config.toml
num_hidden_layers = 8
hidden_size = 448
n_experts = 48
experts_per_token = 6
d_expert = 96
d_shared_expert = 0
hidden_act = "swiglu"
moe_layers = [0, 1, 2, 3, 4, 5, 6, 7]
router_score = "sigmoid"
normalize_top_k = true
routed_scale = 1.0
balance_loss = 0.00129
balance_bias = true
init_std_router = 0.00825
lr_router = 0.00067
vocab_size = 27219
norm = "rmsnorm"
norm_eps = 1e-06
tie_word_embeddings = false
optimizer = "adamw"
learning_rate = 0.000964
beta1 = 0.9
beta2 = 0.95
max_grad_norm = 0.5
batch_tokens = [65536, 131072]
max_seq_len = 1024
train_tokens = 439400000
max_steps = 5314
dataset = "wikipedia_en"
Below are experts of layer 3 (counted from 0) of a mixture-of-experts language model. Rows are named router (the router's row for the expert), gate (a neuron's input weights, with its number), up (a neuron's input weights, with its number) and show model dimensions 168-223. Each number is 200 + 40 x the weight over its row's rms, rounded and kept within 0 to 999.
After each expert's rows: "mostly gets" lists some tokens that are sent to it at least half of the time; "comes after" lists some tokens at least twice as common just before its tokens as in all text. This comes from a sample of Wikipedia text that the model never trained on. Tokens count by the router's weight.

# expert 8
router,201,212,183,150,201,160,229,113,222,202,170,208,200,191,137,219,175,148,295,202,193,247,256,207,250,210,224,213,203,164,179,196,178,192,214,200,252,228,204,161,221,149,216,179,205,180,146,162,204,186,187,200,169,180,202,226
gate0,235,200,274,178,182,182,275,283,281,129,200,228,146,165,235,215,182,205,271,248,256,256,245,169,239,281,114,165,160,174,233,220,202,245,327,195,149,190,129,292,248,185,224,182,146,245,257,230,156,245,180,126,242,179,263,223
up0,177,177,135,175,192,245,171,144,152,214,268,134,207,196,178,239,203,260,142,241,219,203,195,116,239,244,231,225,230,224,147,191,175,183,115,214,303,250,243,213,168,230,228,166,254,138,162,211,216,181,155,220,175,207,190,150
gate1,282,177,207,186,219,192,205,121,191,194,204,240,164,249,165,264,150,142,210,177,196,233,247,224,164,198,175,188,232,162,189,260,204,216,159,297,241,182,120,280,128,172,184,187,192,225,257,212,276,259,240,184,170,269,228,169
up1,130,164,138,190,207,142,173,218,211,251,176,193,187,224,179,249,85,180,202,180,154,204,212,199,207,111,184,186,168,149,244,148,199,209,137,249,191,242,224,135,159,235,139,248,190,176,154,233,147,225,234,267,191,217,219,158
gate2,206,238,207,180,130,213,204,175,158,158,177,215,219,208,238,179,140,240,182,204,186,157,235,96,208,112,231,230,257,264,139,161,116,148,176,169,222,203,252,192,152,206,225,184,170,183,152,256,143,165,234,184,203,173,196,162
up2,256,188,204,234,214,211,207,203,235,160,145,185,182,189,139,139,300,184,179,203,192,267,184,226,180,216,213,210,191,174,220,245,221,184,271,219,165,252,148,271,265,158,203,226,257,201,203,193,214,199,257,158,161,131,182,221
mostly gets: " century", " father", " album", " mother", " same", "Species"
comes after: " the", " a", " The", "The", " an", "'s"

# expert 26
router,177,258,216,176,160,195,186,163,203,144,212,207,249,175,163,217,156,198,129,226,187,203,161,219,146,263,301,249,220,250,227,255,168,198,199,203,263,215,225,179,230,167,254,174,244,114,205,123,236,208,215,149,163,139,234,129
gate0,185,156,195,251,253,176,207,234,155,196,172,186,203,209,175,205,161,142,222,240,230,197,168,189,182,161,147,130,242,204,228,121,186,181,252,144,204,203,254,145,207,270,151,201,220,188,178,170,228,182,201,165,217,216,189,210
up0,137,184,157,184,154,240,242,171,224,219,191,169,183,213,163,159,251,197,138,171,193,182,185,178,253,211,186,275,218,211,210,268,131,228,224,196,218,170,150,232,207,174,223,220,180,184,109,197,207,198,232,192,240,200,200,128
gate1,251,198,192,142,247,240,159,273,185,173,173,241,171,211,199,218,250,218,213,97,113,218,142,287,204,206,229,221,180,242,160,246,145,241,247,223,126,194,187,193,263,196,248,213,171,154,174,167,155,209,183,199,151,192,164,190
up1,162,275,260,238,201,239,227,191,211,186,239,161,225,217,160,180,214,189,201,122,222,195,198,256,227,189,234,234,114,194,154,289,293,264,222,177,112,161,290,202,191,212,266,200,127,154,288,187,147,206,192,191,191,261,162,222
gate2,230,202,168,219,243,271,234,141,204,145,122,198,160,210,247,231,240,124,226,175,132,207,175,177,260,255,278,164,196,253,174,224,203,260,246,189,226,229,169,224,193,190,128,147,204,188,182,172,218,205,236,135,275,151,227,156
up2,258,221,256,195,208,197,168,119,222,194,189,202,202,182,275,175,168,131,207,141,204,175,142,223,187,244,240,196,210,251,151,247,215,163,267,197,247,213,207,280,181,176,193,204,213,229,266,246,165,217,271,170,204,225,272,196
mostly gets: " what", " There", " While", "There", " though", " although"
comes after: " in", ",", " and", " to", " by", " as"

# expert 22
router,206,222,180,173,175,190,186,173,260,164,180,170,240,179,103,250,205,185,239,308,203,207,225,114,273,199,177,200,190,270,200,202,237,219,222,215,246,180,205,129,243,185,234,217,250,156,182,112,175,151,210,151,175,171,177,142
gate0,173,158,293,209,203,168,153,125,240,201,268,214,172,186,168,246,183,205,214,163,172,190,239,136,226,114,196,204,223,141,191,170,220,218,183,188,243,236,215,212,212,207,196,178,227,211,214,267,161,142,211,148,164,119,165,160
up0,137,281,201,173,195,198,235,263,149,157,113,231,154,123,175,230,248,178,159,189,245,194,189,155,221,234,219,190,206,164,182,215,184,195,221,109,219,194,209,229,219,282,208,261,258,207,200,175,236,197,206,178,193,227,237,212
gate1,225,208,188,185,186,204,259,168,237,141,223,250,243,135,258,206,243,158,248,213,191,198,132,197,202,205,245,257,219,118,205,229,131,276,231,204,201,260,181,225,223,178,265,213,157,147,174,182,217,177,279,164,231,156,172,101
up1,223,174,221,152,165,238,231,236,176,178,183,190,214,219,188,203,242,220,211,203,265,176,203,112,173,196,230,238,184,241,188,165,206,127,231,189,121,160,242,113,257,236,191,202,260,271,198,205,174,209,123,229,243,228,292,265
gate2,156,174,198,235,199,205,221,231,293,174,178,222,221,140,209,286,187,183,198,221,215,203,208,147,183,220,165,261,209,225,175,156,237,177,181,228,236,100,237,236,204,181,217,203,167,199,197,185,164,223,188,239,176,190,153,127
up2,264,250,142,233,199,121,266,161,204,206,199,191,189,175,229,214,226,189,219,208,194,225,291,209,157,227,179,149,87,206,238,176,146,143,227,167,152,207,233,250,236,168,185,231,192,183,219,177,157,190,198,218,178,166,164,162
mostly gets: " a", " able", " Pld", " an", " •", " much"
comes after: " |", " a", " was", " is", "|", " an"

# expert 39
router,251,162,174,107,135,168,218,157,205,156,176,235,210,189,147,237,231,177,183,222,223,235,213,152,215,225,268,193,245,227,194,198,181,237,222,196,217,146,176,198,264,122,223,220,164,215,122,126,155,216,307,241,186,145,222,151
gate0,199,220,171,254,190,173,248,181,131,168,269,196,183,193,173,168,111,183,210,264,210,169,234,174,207,216,149,196,211,187,188,181,224,167,251,200,235,177,217,220,183,192,161,187,224,216,169,190,160,186,229,247,163,198,170,246
up0,148,202,228,133,204,203,121,203,145,236,194,128,244,221,252,246,186,261,166,179,150,197,191,204,213,206,254,180,204,250,191,219,167,186,143,254,180,204,237,152,247,222,190,212,167,164,154,226,137,204,136,172,244,301,170,152
gate1,265,136,232,213,167,153,204,242,245,233,131,234,193,105,173,231,176,142,141,222,137,191,200,161,257,189,261,225,230,223,178,265,122,211,240,233,199,262,214,281,211,213,174,198,244,181,113,213,156,224,147,225,212,177,179,161
up1,229,138,235,156,231,181,226,216,174,246,219,211,218,114,150,263,282,219,111,200,104,197,212,167,220,172,198,276,229,239,166,176,184,175,184,191,211,220,200,204,208,284,192,228,197,183,175,147,151,250,105,246,197,164,154,225
gate2,231,233,178,208,205,154,242,184,176,255,167,197,250,171,202,166,205,245,188,269,143,190,167,142,265,170,282,173,213,236,211,176,177,164,189,214,169,193,171,198,188,148,192,185,225,253,200,156,206,262,198,203,172,263,230,160
up2,221,178,214,158,207,259,171,222,201,156,149,200,231,211,197,248,313,222,248,200,236,178,237,180,192,233,165,151,203,254,211,223,230,237,270,214,159,181,192,202,298,211,195,200,147,165,238,265,183,224,224,225,154,191,165,194
mostly gets: " and", " or", " &", " than", "=", " any"
comes after: " and", "|", " as", " or", " with", " known"

# expert 29
router,168,197,121,144,163,212,265,173,227,99,206,187,197,202,186,194,183,168,169,268,175,222,197,181,296,204,201,241,230,197,191,278,207,195,204,179,269,164,189,198,207,118,237,233,240,161,154,177,178,171,227,226,226,126,254,108
gate0,197,140,213,173,224,204,265,210,134,211,218,201,216,221,207,188,201,228,206,235,182,181,239,200,249,221,207,216,234,288,193,189,167,244,187,180,217,101,181,209,240,159,197,191,226,170,185,243,220,203,237,223,261,219,184,137
up0,176,213,249,161,173,234,250,178,125,277,178,191,149,202,160,248,155,168,182,117,130,239,219,166,186,217,206,179,191,204,222,194,215,219,190,148,135,266,164,224,159,232,215,163,199,231,240,173,183,240,247,186,239,246,190,234
gate1,167,214,116,163,191,196,284,197,126,247,167,224,242,243,212,230,236,295,204,150,125,192,219,234,192,200,203,182,134,179,172,253,235,197,197,212,148,210,302,245,199,193,145,221,219,164,221,219,212,239,234,179,251,238,204,231
up1,229,210,153,183,171,183,243,110,210,240,183,237,173,200,171,210,175,212,216,176,136,207,136,197,267,234,171,191,191,154,208,162,180,220,128,218,208,156,211,234,151,143,191,153,243,245,184,233,210,237,143,199,191,185,227,192
gate2,147,170,186,139,150,276,194,254,165,155,175,246,235,179,162,164,223,246,240,200,169,172,246,237,246,267,206,140,261,197,222,203,206,205,321,217,235,225,163,216,162,162,267,252,206,237,241,176,277,226,266,239,198,169,220,229
up2,185,227,170,199,251,187,171,238,250,234,187,170,214,143,220,148,186,195,218,171,180,189,163,144,199,260,219,236,144,154,141,261,199,177,183,207,184,239,175,207,204,257,199,181,229,174,251,203,182,226,191,180,252,173,258,192
mostly gets: "/a", " six", " five", " four", " —;", " seven"
comes after: " ", " |", ".", "–", ";", ":"

# expert 35
router,238,189,134,129,215,204,228,141,287,177,183,197,171,233,204,240,201,170,138,231,150,211,188,196,190,216,249,265,249,197,199,198,110,181,186,192,272,240,187,212,244,126,225,273,212,124,92,179,211,174,152,188,156,137,225,162
gate0,156,180,246,144,236,197,234,207,204,205,233,142,283,209,209,226,184,238,188,263,239,163,159,173,248,172,299,152,145,220,155,188,199,207,220,207,237,227,162,132,205,225,205,136,173,225,159,153,182,212,207,160,191,249,189,252
up0,175,255,221,140,212,252,160,171,254,234,265,154,301,141,185,219,196,198,235,293,250,195,163,236,191,219,320,114,198,221,219,118,213,128,280,171,268,221,149,245,206,257,151,199,135,262,184,114,174,171,221,220,272,202,211,270
gate1,175,125,252,255,185,192,185,176,162,215,186,297,152,188,220,195,181,122,199,183,269,128,196,186,162,115,202,207,186,292,142,206,216,186,168,235,287,188,210,223,162,151,128,182,205,222,260,218,139,206,221,225,241,188,183,193
up1,190,191,282,271,151,274,191,173,254,189,194,183,218,187,234,119,187,176,185,212,237,164,170,199,257,188,197,255,174,251,214,191,179,257,219,243,156,242,201,191,294,250,150,179,232,213,220,201,166,168,173,154,181,176,221,191
gate2,232,206,189,208,195,174,142,188,242,192,274,193,181,188,220,208,179,280,213,228,243,176,147,208,147,210,170,271,248,253,230,280,232,154,149,233,243,240,92,181,187,197,144,152,177,235,298,194,142,161,239,227,178,181,165,272
up2,182,178,264,220,246,148,149,256,121,267,170,237,127,215,233,210,205,199,106,160,209,190,151,204,227,124,222,203,157,253,161,201,139,268,174,183,223,239,191,182,160,182,180,196,125,241,252,189,168,231,218,213,170,197,141,224
mostly gets: " Nancy", " Angeles", " Mike", " Mark", " Steve", " Silver"
comes after: " |", "-", "|", " and", ";", ":"

# expert 38
router,162,207,125,126,200,223,192,224,252,121,149,189,177,200,210,180,207,194,195,278,228,329,186,177,166,171,226,249,187,220,251,207,194,241,253,137,184,179,204,220,231,156,263,219,203,177,207,100,225,131,286,201,248,150,278,227
gate0,283,117,187,142,143,192,205,274,262,100,188,220,272,270,222,187,240,208,233,191,242,199,151,192,216,282,214,211,196,274,113,202,220,211,276,151,177,114,228,193,198,130,198,269,235,171,121,159,209,181,185,218,243,170,214,197
up0,202,250,283,234,168,162,190,227,216,193,155,177,198,198,192,282,144,232,238,183,194,109,204,168,188,172,173,135,132,226,226,151,163,194,249,229,178,162,234,221,184,221,188,208,171,190,194,195,174,231,190,124,138,228,204,272
gate1,158,219,224,163,132,175,191,214,251,247,131,129,238,218,221,181,228,263,178,193,165,271,193,146,208,267,221,177,154,187,195,173,239,257,271,199,108,148,177,183,177,199,255,156,233,240,229,176,211,258,252,130,251,176,212,218
up1,264,266,163,164,236,222,208,244,114,177,164,187,191,183,121,261,251,215,156,218,277,120,211,180,209,200,164,201,193,209,181,204,184,174,192,212,240,220,229,165,234,189,117,278,204,192,168,165,170,190,137,220,185,218,212,163
gate2,258,205,267,281,161,221,236,240,193,237,153,192,211,185,182,250,241,191,200,210,235,142,115,184,231,232,190,178,194,203,162,217,168,220,205,147,166,170,156,179,238,191,213,199,148,173,224,121,146,162,184,162,177,130,136,162
up2,159,191,246,127,141,240,168,180,165,290,212,128,232,228,196,190,200,246,211,138,210,276,254,203,224,185,255,229,174,178,216,256,150,240,244,118,222,211,224,214,234,225,223,144,137,222,156,197,205,145,231,145,211,151,193,180
mostly gets: " million", " km", " ft", " cm", " mm", "%"
comes after: "20", "19", "0", "3", "1", "2"